Experts of a small language model: a softmax router.
Below are experts of layer 4 (counted from 0) of a mixture-of-experts language model. Rows are named router (the router's row for the expert), down (a neuron's output weights, with its number) and show model dimensions 192-255. Each number is 128 + 32 x the weight over its row's rms, rounded and kept within 0 to 255. Numbers have three digits each.
After each expert's rows: "comes before" lists some tokens at least twice as common just after its tokens as in all text. This comes from a sample of Wikipedia text that the model never trained on. Tokens count by the router's weight.

# expert 19
router:095140100129111114150221127124103091123109173096143085112156125009095122170127158111134147114150177156134145149138060138110130102156091103131132134150148165107131142090124122088107103086150106
down0:096129180108105097120160095106150149144113106132146124131101161165156169174112143143137145146077119126101113137048091086161139063111164154087127149117078095172129106142217104092144076143158175
down1:085164110185147160151090160122172122115185138118060124182086129020156124142150124136177137125123135095153149107111140156132147135103111175143176185103124143107111133088128134089125169146167076
down2:167114139134127090146102155145118145125117160141125137127084161115136182074175173166171133150089155123103051047166143072164110093128125110122121151109162156108127095140163105107112092110120174
down3:197155119081148109150112119111188190186174156129151148105201123102120157156120110133041093158189173109100150108135123144158104112092148167096105160108110150132079154162097197182163077138119121
down4:167149113106126173099146118082116124134125126164100127134105148132137154106149112091073093143115151155138123161141124130131126148152160077181120138118104156204128108118123114142118109111148134
down5:120100108149138141137157128097125131143157143134095140085162129184141085165111102137093113146123171144111107110127085159094188082093178136113083125097146090142152084093069095125122106171116148
down6:136131100103134161118141150107119159135168152172160134173130110098122158079119158061122084110163134101181130100088098123157139112202150075094089140143135098161111102084163126198141177088088155
down7:128129165153124128144085105129206118064157098148170122178171125114133103135129178105131100155127167143139134111076149131108079126139073154131070117110041080128114147106118173163114097137144113
down8:093109135151144157103142103135183122114155138131090123144055116121099096088184108112149104121125106128092135168113132165127124132133128114159172098127078134077161097128095135098125107160107085
down9:187142079165150095128186136083161080136098155115094151120078149135157135054154200094146154107126142139143092098160159155156112173234123123108138103104162137152199167161091203134125119095105066
down10:129106111115112144164095177147108144075160100159112137122173101152106111107115163155157050173075147100113132041123156131078136129111152111076127128151085187123136165092088082112145084132149164
down11:149120100141092181171162091157165098135117137128161106152111143079092183140125172195204185126128126060153133111150167184162099115138142171135080158158126143156164098142133122078131191102096100
down12:088206125118145150074132177135094119167123171127162141100100143174113084066159166136084089100125163136065089130111145167135118135122184113149153119167151151156112054141078071138128144103127153
down13:096117201118162122112121131066062151116142177175092092168094134141109125063090158128142094158195108117160074154093131060142111146089175122084127132115137109111113107217142152189195106082093108
down14:103173157162156175142148118099161112153154110131113094155095105146125189004150143167099096111120144115107180083146124157045119060172136167069088106167140087206070111122071126108135113156106117
down15:152137087149127116090090135144131134117172168142105124117160122135084164088122151167174085148133139088131146118131111131104154190170117162147129133093109143162119088130203179058140095118134112
down16:130121160076150094164099122076135164154113105125095157134199191105109180109118122170111141091125117130113119155131142099127090113160117145033137108105141132152093090108084132142106133133115125
down17:128119155100153181168110093133189119109154136116133093105201124161179100089081112147144121111102108160155135152109175114169121116145085082155137123186166076151185186108081087191205128179182083
down18:055124142148120100127111130139183159147063064123145159158120150130128149159176098079128112105119063160152138157151134139094162109165135170131104040114046131162158136196114155096124110073122175
down19:122200133112173204168113156106084169145129100136086113129166133078124167084169089139088090151132145114146046092126114124175127081140166140112132118112138215172081128152131167099121139074114119
down20:118083142086124166130086125146186154128166123131126063112149084142076061116128130121068100112134155134080125193147168111105191132125129121152145092190118167075146126082136163145143051160200087
comes before: " | ", "–", "2", "016", "018", "1"

# expert 11
router:064132106128130116104137109100056103128142163177130088122110099020077149153170145125150118113207205142073131125082082149106152115074121108164074122120163135098122153095117142041073151160121097
down0:149117142159091140143113095139122167118114136185103128076106073131107104158089119172146146166121144096060152128113114180107134135072137137189134082121115158144138109080143130134113116131092143
down1:128094179123100071185122129140133101099124135062143149149163096149127111113126127162143116146107141130099147128085144156104070122130118130131127109079130104167116124128094125136159106121126154
down2:148041148133116091138160106125136120167166130153146147128127075170136142093145205145083052020162155191105091106091126088187140102175125102139097156087108121144129071098112171152118055109095121
down3:069162159154158140104130191111120152155162161077142131103101109145088083069075137057102094126109140133104166065172113158104149187129111111151134106102126113113123111160137145186137145151092065
down4:101136145099170175106123109154124111167108148158140137132120110159078079236146137139134111099110124096114105152160057110087154149145095104101153114123186168106071118133098095105114105177094134
down5:149135131139170139136088160134089120146175132131061136163095123125085056217092136094125138199115141153107141140134120092110118121119098110159116085132174128110109109078136125107121162189054132
down6:105145162121180181112124129194149086086108113113126141116109119062125142175062108099149098090147113143145122109087133169122145109124124136122114113145120157154155099099107111085117161132108180
down7:086112158123160113141104154135142096173123099111103108165135129153137141166126142152116156168097131142114116087083170079155106118172175116156173147161178114144098139148102103121182116161194142
down8:134144104167182206150132142135084127170149172176142165197185092022119135196112176143143076132131119121093140127144115119063134218137107179121110102135067116139099082162116200094140090098089180
down9:169120095105131164150116165123121162160130195189097132143097127137122137093121110195157125161148130053139232158166107143177124146084119086157127131130081097109091089125146191127146080078143145
down10:141113133152160066161129131131135139137170125176173131124161163232127070078125123159145126132157143141130065152094133121150098187122102079117144146097117115148111110093161095091114136150113090
down11:114107116106124153136102095082122102173103118135165098112115160149127151094139118177117114098112162060150118164105201188134087169114161152158141088054050085165130105125146083097153074105164099
down12:117166134106094228136112105139152127143098132113114102124094157030165193123162125102096126163120135151139130102119146132091140103140132123116120110111124129186138126130123161130127127119195159
down13:110108119188108110148133111129165106078133112192159090099157101105144154113138104143115174110170115079121157102124195101170131162143162154116144154117082144130089132107174192070160074104166112
down14:175127153094099127097171130093157126131137125097128146122088115089123155126117133210086123155134131132137139090120081099074115048106120166131101165102130105055152116149087178172119198155119144
down15:154107136202164152120121161138108107080153143152134143074111076112108089100109122081069074130178118145147144113150130102149122165134094117136158117085114098169042157142165160111121115130084170
down16:153098121131111104081151205177078078170168134118121092103169184159090151205142095136157152183096102071179168132111126073079109186163182094139150116171112210099079109105123106126119083128133070
down17:106110114107126183065086109129159139125130140100081138131071140095121157144110142064164136215209119147144170146131095149152156072138121124125088106100143130133175147134138110151132122088171137
down18:127083132096081160116146147100157110115117085153166134183115104139146087053163063147107077094104145115145100103146138046105139157160093135131141039080050137195122110087157100143121068162132102
down19:215151080120116166096087158138124114138110111139118111098126148162153180118136159175123118174152105059126173141160147152171147153207079123104131200097063169120142111111139159191118125030137171
down20:179114122109134149159171143171141089105128113145063069098103175200175156125160138107108114126174124114169128138147115135104150153152172110133113109148137143095154154092092129111186144185146097
comes before: "\n\n", " The", " He", " In ", " This", "\""

# expert 21
router:126137084103127116114141098124099149122113143089122106101084130070101131127112126126148150166169175127087101161109055107107127111123099102159113127142131145131134197094152126029110119125112085
down32:114210106157150161128145140131180093144142108082185109108173124081102192106144139172158138165198145152114111077161147123147076180081150168139114153110136135099043152124107148112133131110090129
down33:138178107101200114102070088114152110131116130135158095087107115110155179132105094128147113103061073106069157131135120123119110118088091106105126105138180089116135143057139146060118068121170192
down34:088109091133163141150139193193120159128122139121098102085171042062156138192091160180103152056091128111094146128118139104161107112070098090092105127152114105145142086075194076095164150056133093
down35:130064185073126174107132132125137095154122060162160123092102102149188135105144085088126150145103145120141145124149137093119100137099138179136111139100137080087180118150150108145188113133120151
down36:098150158146108140121158104096163069094120121131107088174166074047147086183145155157108196135092153108091124154148104203092114112082128091134115121168093128102141091094143173135094107127182082
down37:118155061143124085151110102149079139093151090142124142063123129108138122057158082116113082144172094168132149125078172120128125175025139133123176173095076091082165175069127134138173142220148170
down38:159117108134163154097151154167136134145088150100135166175124092080125136124130177127117102111190137135141091126136125199162132125107138117087158113190143146089101156161136185159207126089138111
down39:176064096170116109145075148127125112176143126185115092112139131117095167094149102060166133147131097148071174158128111106064084063129145077187111077135191115150121095147126182121158149138122166
down40:103102130121108184132128144158089106183140095125163114161174119117122075142052134096072116111158152112137105148150183110119132146120156135155135157118132124112089117120172127106165140114132191
down41:169135078071161178126092110074124139121156122143188148167115149139097141124149166158140115132102162123156110160138134118076084047151086194159128139141176188099159155149087127134157134168127075
down42:166098092100088119078097110113113117133174121133192103186156092136100144140137169111188133129149152124180089151161159120149145129182108118085178198162077088139133133157118170103082136119169095
down43:190100161162107120152112127136130089127125156153118108147118078177141162171127156119153188187126101120131133062142117143087160154174167171128127101128129190174161121151120127141088144140191171
down44:125137162098129125096131138157179064143120143121062158084197082094167095145114174132173138117158115116189136102133185064208180126149152144107153138140125140111155120105112129206156127068174105
down45:128186187080098087111151142200098121142053166105090106118143115172122112119106093111109170115072126153117120098143171093126099080129083104126091150071109129146146131119132103051098091120172147
down46:096139145138149108143074149166178130104138189164105154128152106082168119124109175087130101105096118087089113158133077092087119083118115144100107164101132080088155097114122134111119067142070083
down47:116083143118083155137199088145120180143131062067158151104101166178122119134118117165129193134119141120095135130163171117117073136164117121166088066136132162179111104124144128167140182168096140
down48:111137063070120089106107090159125098102150129162114141114081111203112186116075106112219133083145128121129056154170130139110110085146121168135122128125130112132130096199170121101136103136114163
down49:092136142147097164079138121144107110100110151181162135172067173082190053170110140169102137120098147073055089116149152144098152110116212131050141145131121094119089104150155118107086159110084156
down50:120129077110048094156125182097090117120127138108116120099111171158176151153087153118088132131118078143115150124160137181136107167108121116150153096082140144066128040143078164148129199156113115
down51:172131123169172127142140113104125137101151141107048142058160136118110111157141174100098150149112176095181115134109188125117077104183102106170136125067130044069154151098156133117109103192092148
down52:116136096092061132141175175096165138122150077162139122071074112135132195105090138115094090098090116146158121172140130148146091163147190107149118094083129128140118123132195139107139167180084146
comes before: "–", ")", ".", " |", ", ", ")."

# expert 12
router:117172140108147102128167130098090130143120163116127081135086114066107110156163174132141126117180168159135126148103107118101185191109126115169087094144129110128088120113092113079105154111145080
down0:114104223158128154065151113136103109137144099117121158104080102112161114160197126152158175054104166116162144092193083112112161087131109146114135135060126116094070108113170138117094154103082155
down1:136177119134119117143186160153089186130145138174085129113213093172098122057174092110130151112104170075197119115118144146169089132167134167133192136130147191098108120117166141191119137143189173
down2:077150115121046181129169205160122141157127144092172158120104124110115136100079179178187193121115114141181048140126182139161142149114163186083166082091107141065144117133131103108134131113154146
down3:168082173059145112102119135139147125166059144126112124090110108057063101157112103157172180092154140121090160163138110131153158110102125132082165115141145128129103113118058118112107166128146095
down4:147188158139117100151125080151165073161148128194190126126083158150149114089132106114141159129084111111179144113099100084184140113118113133166181164108103181157126145146088186119117098127112111
down5:174183134141142140126117162088056113112113110127119126105122118127134109088089128119163163121120204133140157105182150100100195145158118078067133110055166134144177105115110104100074131126096132
down6:193148152117106149126151108129132123121173107145160074139148123152129107096174141161130110167113124132121142167169106138116150141135081133138149149112083138107109066106168124123154067074151096
down7:141111101076114107114050142128147150092150085136110193168116161130143134115166141122121097169135073116084125198128143102119148178106120089157155102126121174141142160117112121115153170078093143
down8:115088131094120125161119159146113076140205148156078101129084129158172154178191111149085029102104112104178125126138127155092126099148127146105122149105153129141138135109155125142102165127148106
down9:126124134142122130091147118124143110122084152147089142115113154084218097123166155152090164118145125140119158080157129138176097183146161184135195114088160189165141094164154143048074152134153140
down10:211116075169170164124175082100119173105116165009181160171096157101176126162078069056190122130151164160113130151068080100063108118078147102160122146170127157171082107123170162084156131164117129
down11:136133119113159137166125124093054133129120121100088102106113136113184134182139200121070169168161123094137153118110119125142176162141120173095123094103097137090178101164159105141140161118101099
down12:120143084125099098181136134105133138081138144122081108126142124125176115167118132175118118119187112084072160093147104121104085113181137150149194117139115134092140163133156191149157117103171140
down13:041120142134077148149129181139111087135140138143124188077072105119134094129117108131113097125132155150120128089155151101161146143095100198141163159169139131096125123133144110158047108089090158
down14:137155128163181160100167131103146145116126107153096093143141113134120161090126075115119032108164104146123146116086131130197136105204203166179123179143094114136156145108173133094099079199111130
down15:111081148077143166141171098119152112115120104141169080123120159201154097051176064131144095153122129126162136106121121160131171183125088105107115156115168108101193135105088127088139123115190158
down16:122166116116132106126123133143131121112185115158169124134075136116111187092162178100118104110119098142098099096143180096124128096124098105136126169121124070084136052122145141089124110085097141
down17:092153142111185136157145110148113130137073116118199175092103116107135135161079128125155195104135143104183152169158074073138188041133123065068105187101128134089084089049156071173148180116073122
down18:201173134075080162088093131126063126117091107100147103083124114184160147136148091118147079154171155121110111188137137105142111155130104061106080102133098097104187105179129172084117159134126102
down19:113158099115139083116114148096122105093149113079103148085138165183174163121175094131171164097154115142178135095085120118103080089061115126129131112109142165194150146111181211103091141139154097
down20:172132097116137063132142069127100082099113125125167152142113119075096148028083142105093159078110114114128186157112127129109120141139139115163166111140167161147121125152119121065136189146170096
comes before: "\n", " | ", "–", " |", "0", "."

# expert 6
router:101102122166127102117180090099099115126108170159126138103135105010102092165136165084193159095245138151112123135074084101097173103110119087133102134191125128118114153111115154065131115080144088
down0:099102164088111153130121130168085107129098125081172147098110087122069149087072144122126125141133068117134145164144141143156118091202159121095112144102105123122117133153134148094151165128115177
down1:101104124143149103136167058082150128195117102129167073043139152155127160138109105123108115090108159103218150104123133166125158128098115165135163179122179159156122111092100098084101116143106104
down2:160160097174109156179181075144138149149113096102093062100137158145145150229194136150156099053086112071152080125113110131089146123131115139087140110102099186114083139166122136130140143121166097
down3:139127108182123145100142172127062126203196125091085174149091079127066132116040145110105110145138104172120147085169153091134125157099187102163134171160135111080176131144202125124129132149130137
down4:170176075046120135119096157159136110135125123106113165106104108147120165160159189175168092088163109105051154188199105201098142090125118131113148181046134176096130186151149119093139133106097141
down5:074154138079141080118173108134161155185153106089099147114124134141173140217169083059146099091139122123143089113109174118154125146147112078174155101113179149154093191124082099109155099135125108
down6:106137167114101144137146100123085176170164073119148136104106066133142113147089126148149165141133131097131142178152122131139198105096121113161088137148107126101110157132200116132102152082113068
down7:111096176141104081115163175118207129182111165085099125141129137139099144107146084090117106112185116134135126059097092099156182143120125083105105089077120172105077105101158132054141201100069098
down8:152120164110123134091138076128135206100164108108155112049093121181150136116124092138138176110115168188190152118134143160134150167139121139058191166136139136096116120147140152176119119132149123
down9:145073180124142149199133146168081176118107166169135155163144072101149127134105199084137149103107081114121141153130094128116107126153121128112161097111080151128161130118100172120148191107156070
down10:156143089152167058168106172114075132095137152142186201149078153161129101121126109075088143123139144151174143169117130130136115153110133135134146120080075094098143149126161156123159117041132139
down11:118149063146134072173124143162083139172102109102092108120136156141154127131111184134081109118155149123127144106110124118158129121126207139088188090127095165080140073155089133159164154123148126
down12:124096069107102083103088160145093090057118101117169173141185134118076133125108105080111127106161106078147100136163151124150152105129112073178052148145088119154060121139168165167149175111141130
down13:152116192155109158172158146125201120106116166147134111119058099088132199093116108156134100088090120131113168085139115151098164128132084132141103162149138172168130090093121146095089129114127115
down14:109122054062145159125075115132157147159061155111172129124153177114154095098126121153119114244160133103118167116184114072115174072105102129139156169097111081177086126162135111109126106150100146
down15:122152123135158167127156193084110156160094116168042116130051110103142139092152109122138149102172138075125103111173109104100162135138107172081142103103044080100136109161122077129154176157098061
down16:151137079181130058180138089085151091106177168182137096107092166130110123138119178114136149147127125151104060131164157095110165093153193121119144175193117141158127091137120092122163093097149058
down17:147125140121116074100222108114112172150094129133144094110076133129119175120150179146106092097144181113142205134113089143082175132167118108156123071141093169169186154113106136114098145127122133
down18:155098190125101185107117189122107147093138166129140127171174136134143068054134156145109159121139113108124082098129142161102133101185110175159087097137118146132148141121138192116176111139156116
down19:114129154146146152150157118131141122158144082153071064132116103131094110157146145189092172081078136118166176156115139188094112081089107100172154131149135139133136137086022087113104172113132115
down20:198161064177154186163161130179121136090157070056141165123119124103123066107129153129119140074104124166184203189146100111119131147163104122116163127161141153154143159176059132109108159113173094
comes before: "0", "2", "1", "3", "5", "6"

# expert 30
router:071141090132137106119156128093087110139144139160138113080100091088127170139148176179134126122183135115081151157087100130144140104083086089138136159142130121120113144094105104076133150134141083
down32:163097075118137063148146098126102141132124139167120184097059091157123153113142087169115170074105095128129155149113162085099149083141144190119167100113116167091119095136138073104143175135117062
down33:108147133155131142118131114144142074159135150101102188108121133050146179139148102076100154099148114147157101154173070097099121201156092112117121148076180105107112166135138142143159146135100121
down34:142081091165121144081127077167067077146170149159090105151139176108075132170132097165038078068079133098086161167142137106123114125142162152141200158140172146131144122098142121129136136130149128
down35:120149087122149085069156146109079131059147131145173152115150086088124103128167083153145133117106119126137115158139135133137082133095132149116126136124127059128068139110102155129102119101136159
down36:082116116115144148088155064130113130141100117108105155099140093074190095076115131100112163085120120109132120198170121092093090112142058108071076105155126099085083090108138070167112209174144176
down37:165104133136098178195184133118118143139154139108110122134101240097152172116108094169130157079077097120163192129140149098112113116132149141129118130137157137069166184150094125162141093190175149
down38:106131127150116033140090076153138120124082106159200172148129083147123095165150131126171105154192156127095131083168120108176090184132112065080170139145102110093120133051089109142126174113150123
down39:175107168164168124097144177120182161117122128142197135155122090083133063110131193135145208099106157088124179115143168154132093154193104067143106127074080124153156133075162078141086164094177158
down40:178120098139195098155108093145200191108124104041150181162144078153157137177087206126209231111110095136114124149175117093048167089168074142131116119123117149101138114156100076177166111093127142
down41:112127121143177140171137106076104053157226132114089202147067046101135112128097185123089144135141121109139158129099117096127116081047117141154103076130160114114110135148115114119158161175118114
down42:136109121142085108128111102122177164169162040098167150129118129138129133189127108135140146100106098177170131115160078132089130159178115118113174093119095099110177143122126085095169098156095125
down43:152114093159113174127139136083124142113164143080087113126223109073130088153119075178143152152129105142177076070123103204149157169156111124119137132090108120129096153090138178084121089142095198
down44:122080141133074133104122057129159131065156137108147183125085177090111134090057131050146168154104104094138138179109153099127115103171095120043150077116107101172134094081172102127117108155164118
down45:095096119132141156102173139080165149135099112083092161111228203202135179177181118150099124127166106150232139082140133130069123125113098167096106142152133109093174118114087112139184145153078189
down46:095142120106105107093072149154074139136121131149063136127095162164126154111072055119195166148090137081124209089119090078115112083153077111119142148124084117089140074154128113127118149138129123
down47:100124164136156123097150179144127182129144132145090136095116175116117196145098087158117115099143096144110104125114159142143118096091135216097123146217120128125154131136151161160178095147095079
down48:126178101123153136152097142081108092162181162142164070146134176185163169172144138126140067099111134121099095144090176105137108098138091155104186124147106096100057104125110140077138090149150181
down49:136101150159153109113170126165142120109213125096154165171105099046106174112100117122145087096070158133150090090065112090096147100127176155096090173171083135169108134124177124144133142101186162
down50:095146118111117152151078139163178107169104064130113105114129177102174144097164072137196138126102133084110128101156134132099085153126086085096122179126154101139115137139128111117118114123181140
down51:144162153140141147136138124165108173149093069152162068159107120151147172068131159185152178093103111124169152117108105150058182144111149160151108167075106167159093124105178067130126166149128089
down52:124085109164122095106095098139193109148106104120086132135172104166124024172115144198145144147151121181118126152157118116113071104145091096197107126103117179163163116113082121156113115109098086
comes before: ".", " | ", ",", ", ", " |", "–"

# expert 27
router:124128149103116090102134139086077131138125164167126113124121124028128043158136132137138149132162146142109128175124087110140176134141153116132124115122143126098132144056163072090111156130112107
down32:146178127124191198138122108151088118124113139128139137157109116008099192148110181130175139159147119132136174091089109091094119072093119080110110106118156107123162138152096122126097145125140115
down33:162144089132137114144157133158126107107079152078150064109131090133129116168165064191167153167157140112151159152153120093076126137090089110182086204119174135131126127115062141097119140140169100
down34:112084107120176146136092095131124135094135082114182145119135085029096201160167095136159146105115145139126153106112104134095111093177066181134115142113109120107108176117130110148165100106078132
down35:100060099156153072104137130129097131123111111121138160125149056070123115199150130090152137172127113165082121088089075187152151140038175109126072117100100106148156100088099142134176097127080192
down36:119163147143162160173138100135108180177143126106144158124091145167129145162178168126130181079087192153117122191135140079140108108134126172098151105138160145071132114104097054170116122147158139
down37:132185079080099112147090119139155149105147182073140143126088086156164127142109166162146123129134105101133183130109084079073140021133045131125104075155167135135146068173161174148128173129101100
down38:150130116138146128170138077146143054129127154152085127139124141122149182107090197155108137106114143094141176088190082112092137176130129137165120102086072154162156100153167157130105094156134096
down39:148163075198116157143141127151121121124112129136110116158158174147113151189139129112170136124152144062166163110139135124147161108089170191132134120112158142090186137156164111125146105118121104
down40:201161127117176109108109123143111082138101100149145144054103181114137135181126116093085164133101126103107083090106115135154107145157154135140124095095145170128096114081118123107129176182127113
down41:158107168169146122109158102139103130104158159095102170109135066116178063142130165088114147145151144173113165159122153098122188150154198162116074149101130116093116123083112130148111068128086165
down42:137114129086155140162151144144131138130102160149107120116138163149153138122107131143148083135173091078125157131109125144112151157126171131183099160152133135165156122159111138146153102122126065
down43:113129155161153184174153104147144195100166087205089160143145131152111128105120137135107192109109103146133127129121056096148093140054146112149177112086137122168123163148134145182147124107148093
down44:163100110172121148139076154133137156116120132128146127129108136078128101173092096096192151209178097126136101154104159151134140089094148132134095185075132079128143162052142075146132149079143170
down45:195124127144097120138135175117148162155091175126198157133141160048123112154178146144105157164094136141153125105115117100205109162150094141089056118095065126073098100146144139046144096165161091
down46:117142088132123139118123108168127100139107118131187109123148087167163091132075125073136121056088107142156128136136134119115129082116072170150064166173144105147097145118114118112153130157092143
down47:143125085102114116155155137176120154161129165141147150048102108122102079136140086198136121095138077132122168067185140131135102087107103177090105140156115145088103140136064140117100188107136148
down48:140118197121066117090158171097218081107141150132184099122140162140164180052122133094079113150138106200162143077128121160171144194170084163085166165131058164114065180197142179133134100126148126
down49:058121085155157123145126159103135191130117153164109107203091160082140175069138147157113174112142141125101140132117122105140036145109108123071118137078138131122139109135177131125061107120170124
down50:084145169128177123170142136129141144161045086146154176129112158170121111147137138100150094175115146093108139105134095081170111082115066122142128142144127130151133082125184120071106197102168166
down51:176158091147106104150179153179152163167133093156134098134143157105084167137174114131092164031140115110204160140170168095106067148177071155102094119134044124059116100122122171112094097105146120
down52:095142135101104134155087089125177162113079129121181184179127165126129150109132107187150137108067133129118127142108143152113126147171131107156111118154180156085153107108089115107075144156049125
comes before: "\n", "\n\n", " |  |  | ", " |  | C", ": ", " =="

# expert 16
router:110135078134137095099147117113067128122124167143134141129084116000145079148103158167149174132194178150085109181166124128159176116153091108130122100136119162135127118101091089065103122135149113
down0:141172144101066120194223091090123136128187127098147106101126167188128138197159115107103189158127098068145045100139114130130146077151153108179120136114174080102123145119086115134155155105181130
down1:139155217098169116138201096158196187135110151129101125156105153094166079061108140131111057142099101163161158091128129189142200124177138079141114165158157074107137103094125115169095110134108102
down2:083118103079102132086147119147171109137093134121155097080132067205135078093161156124124162117108145075134102148150103078149127164157138157106177161096106112151148139073150078157124055090181148
down3:066160134114091067153131094163136064082147108142115156101049177121163189121120090183097188091103094122109103196118096122115114179101169111091137049123122131135105109094117077096129158153149116
down4:166147116106195132163161146192184131127120104123122063106148114123072099125099100031137110143129135160145086103089161112099117095160122112176076127177089147150169171166136189083158152142141153
down5:157116171065133149123143108144169147130135105040111118147128125112067112136083108069119147104078107125120141134141124133101140106096088163092131117134133096129179132171080124133129118160120125
down6:092116119111131134148052166127150079123158149076122095144166102170076131158168092104058096164151131070119116146167148131062143113133101113135109138119132152157148147089123136154132124165121116
down7:074124128059167138139145164139098132137156049166108113114146135110105152090151097158150113077109091130146139148145058111106136110185135128198129091209137160113100180077091089165124155134094121
down8:068182100198059117164137170175149124131153171158166117078123124117111151144130092162148155123134102128125112199134143134094135155129077120150136124057160173160114167087148138094182085111115136
down9:151141130106167134103161088161120085140110157100144073158137107087140117138189159162156099118097150125097178116091125201136152112121173128146178159162083085167098170124130101095105113109090126
down10:150159112150209113108078111126158107171087143122142073131145114169089127124120128057150180114161143163127092077115141128071099106085128112123121153178094073143114128141111161153177084090147118
down11:101144183092132188172095106157109154088090171079118104116096148147203137097131117148113163131142130114170134153115130122141129132090084118097111104120108177135091167120120143140111072128167174
down12:065155125162151125087178123151132113217146090135072095182160100121104151159127124171150137118121102107162079111142133142094157195128108126186124107149094148091116131177129132110173143120087111
down13:098155135061155076144155092119114099118087139130109118015097160105177123178109070162105114178135114089086113121145101127126096112132114095119159108131147093121124063065119121157114199131141147
down14:114124112159157128062132145127147148162190133052109149168167140104066084058121119083157143117141117081103128096097043126069136138137111095107102125155082111138117166192109131128136142105041114
down15:112149143084174139067138159060121162130185071175147121180124140134115080100137076108137120126141115131172097091124140125144112140137143082127062186175065136166152169178104163092088131127095141
down16:177134144147132223163161092142116128133128172066097133155169156122161167108039150157077109133121121119091120168143116147175142104107056105116165164107113151123143136165125102115170151120099086
down17:107106111176082125160085177091129107127138109122131086151170100110114181142105046130104108154148106126132147154149145154107178139137114076162122193115138167159166090101123095142157072183133116
down18:074119155067191121122137094135157149166124103118098194137155056162126144101079082116111092155098097164097073118082107073133170147120097142082099125109136092132128159125146118120178041090132173
down19:167105136151171117125197040101124131105096178061145119088128117135100157082164120153112159170158130113121068128077123115099147167137098153067205122157077165106083127089168096139190191117092138
down20:092119089126076130102153110085113120167131120135093150072144123131166140106119088121128047094095126100127118072092138171139162093108131108174137122138027067135116112178193120136150147110120106
comes before: "1", "2", "\n\n", "3", "4", "5"

# expert 14
router:118174080160134121149160139086066088143125139128146078133085119073100114145194173097170146104193185138076098177086084150088162107107114105168067148136148127078147141091111146079094164138154078
down0:176116086132120089171071121152151150124166120120127123071163168174138134111109100114208163146146120140137079134137140112142091119209132155129099092102134189170077136111116086146085096084142098
down1:132099193161071172159142142083127141137138164105090103143127185167171093114156084150156103099113147088194083101046095132111174165139061171117104146085124149178133125150107151153107097088186152
down2:045166143124123160089135136112168067165149120122143125127150141164088095141111100122138164176104142083146140163083165129086139102076114149111094111155113087137076125195155131104196134067094157
down3:159119121155108203141134104159148099061049145115121126105097104138129157080093130135135130066160171137159182119152150109058112114140172051147154130161160104160144127098112194139150141166117156
down4:120188167113098045140182137128119074100086125117132145132128120125124107122121170067176191111160182186107160096130061151122134084080114070174145146107167083127149097083106110094142122173113098
down5:125128132113147124172096103153173129122061166071072156138120159143098087141120160057177128122132128141135107068146143115191189078169059107091122140110222118141148141155097090162148159141161128
down6:095115077127146103198076080156111118075143137206135131164166085085086138136137143139139093088119096127127160043115152126150128139125072102151113162059137170162169140087158201141189157139151117
down7:144120164134138197121159081187148167106090142084147142102070132076115149219129149153111124122141147108137141141147132096110115164091127129146094101137162117050100145122147161118172175116068107
down8:106114078107163162096115140110120134137189101138147072127091128094111118113131148092169159183118117144140145118127131145129124156102135130114131162091118119119128095134130114137110151091153123
down9:159123129148100129037121152092198157145131105088105152131134112095184081158190091087102156074136102077105138166081074134101081099085087154137146128163139168129108169118169099114126130126057065
down10:116127129132157228131136109176089117130113140146102186064093136145166150140090135132204160144141128147187191058178163128152127133129179166141139087069191104130128166129148158107111130089136115
down11:168199084163142041118121107190136121148167119116134154084124125096159133128134137146082119084093121101163080157132158125104114165162132137120141158165130086129139135096098099150136062119101116
down12:113133097121156039172089097113056146078058158096069152138123092152126112159161173127138148165131120179123134108115085138153191108106125090154130140085151115136135133063099154131175138122139086
down13:101112173139127122131108161141084107140149121147045134098090113121127135140132119103167100111143132144129089060135172144113176214078152158112093161126117137086137141171152121161112127079083049
down14:156132146105127121110130192121148134097146180085097132147170093032125076101138167073105115080117125165151140108112157151102119126087166093173139150136167089141161160147115175123121128170090147
down15:153104147138138126092087159167123087138073091120071133083092181208134136156106119089163154114096169195142108081166087147188118118144168138103150116153175135180124132115088143098115132158123083
down16:175115132120140154127107089118114164118043097083182148138148132166140113127124131084084091107106101160094163059090148127122118125112158150107109145142114087124094170125100133059154186123112135
down17:132075080152151086109098129169150095120114126166121137114090073076138129120067183143176142121145081095113139095194202129103097171073179164144139138130103159100141140098135190078159084117154177
down18:187143087124078156102106102217090103174160141108070131147167180133183141154142113108155156129130094095102095103139097100135177120157131096098128075201150180059097139195120147119156045086116113
down19:133187161105157095156162105094132199196161137171172132210166110178143161134124165136066149094116127153163116194097120161130104118195125108148094081102102103104121106126142084106096117073160129
down20:161123161141108189126171123154151098086126122078151117111105104074105032167148161106130153102050174164133117090121111102090136180064126094106094188124175114146073150123103145126065146150126136
comes before: "| ", "|", "- ", "-", "The", "  -"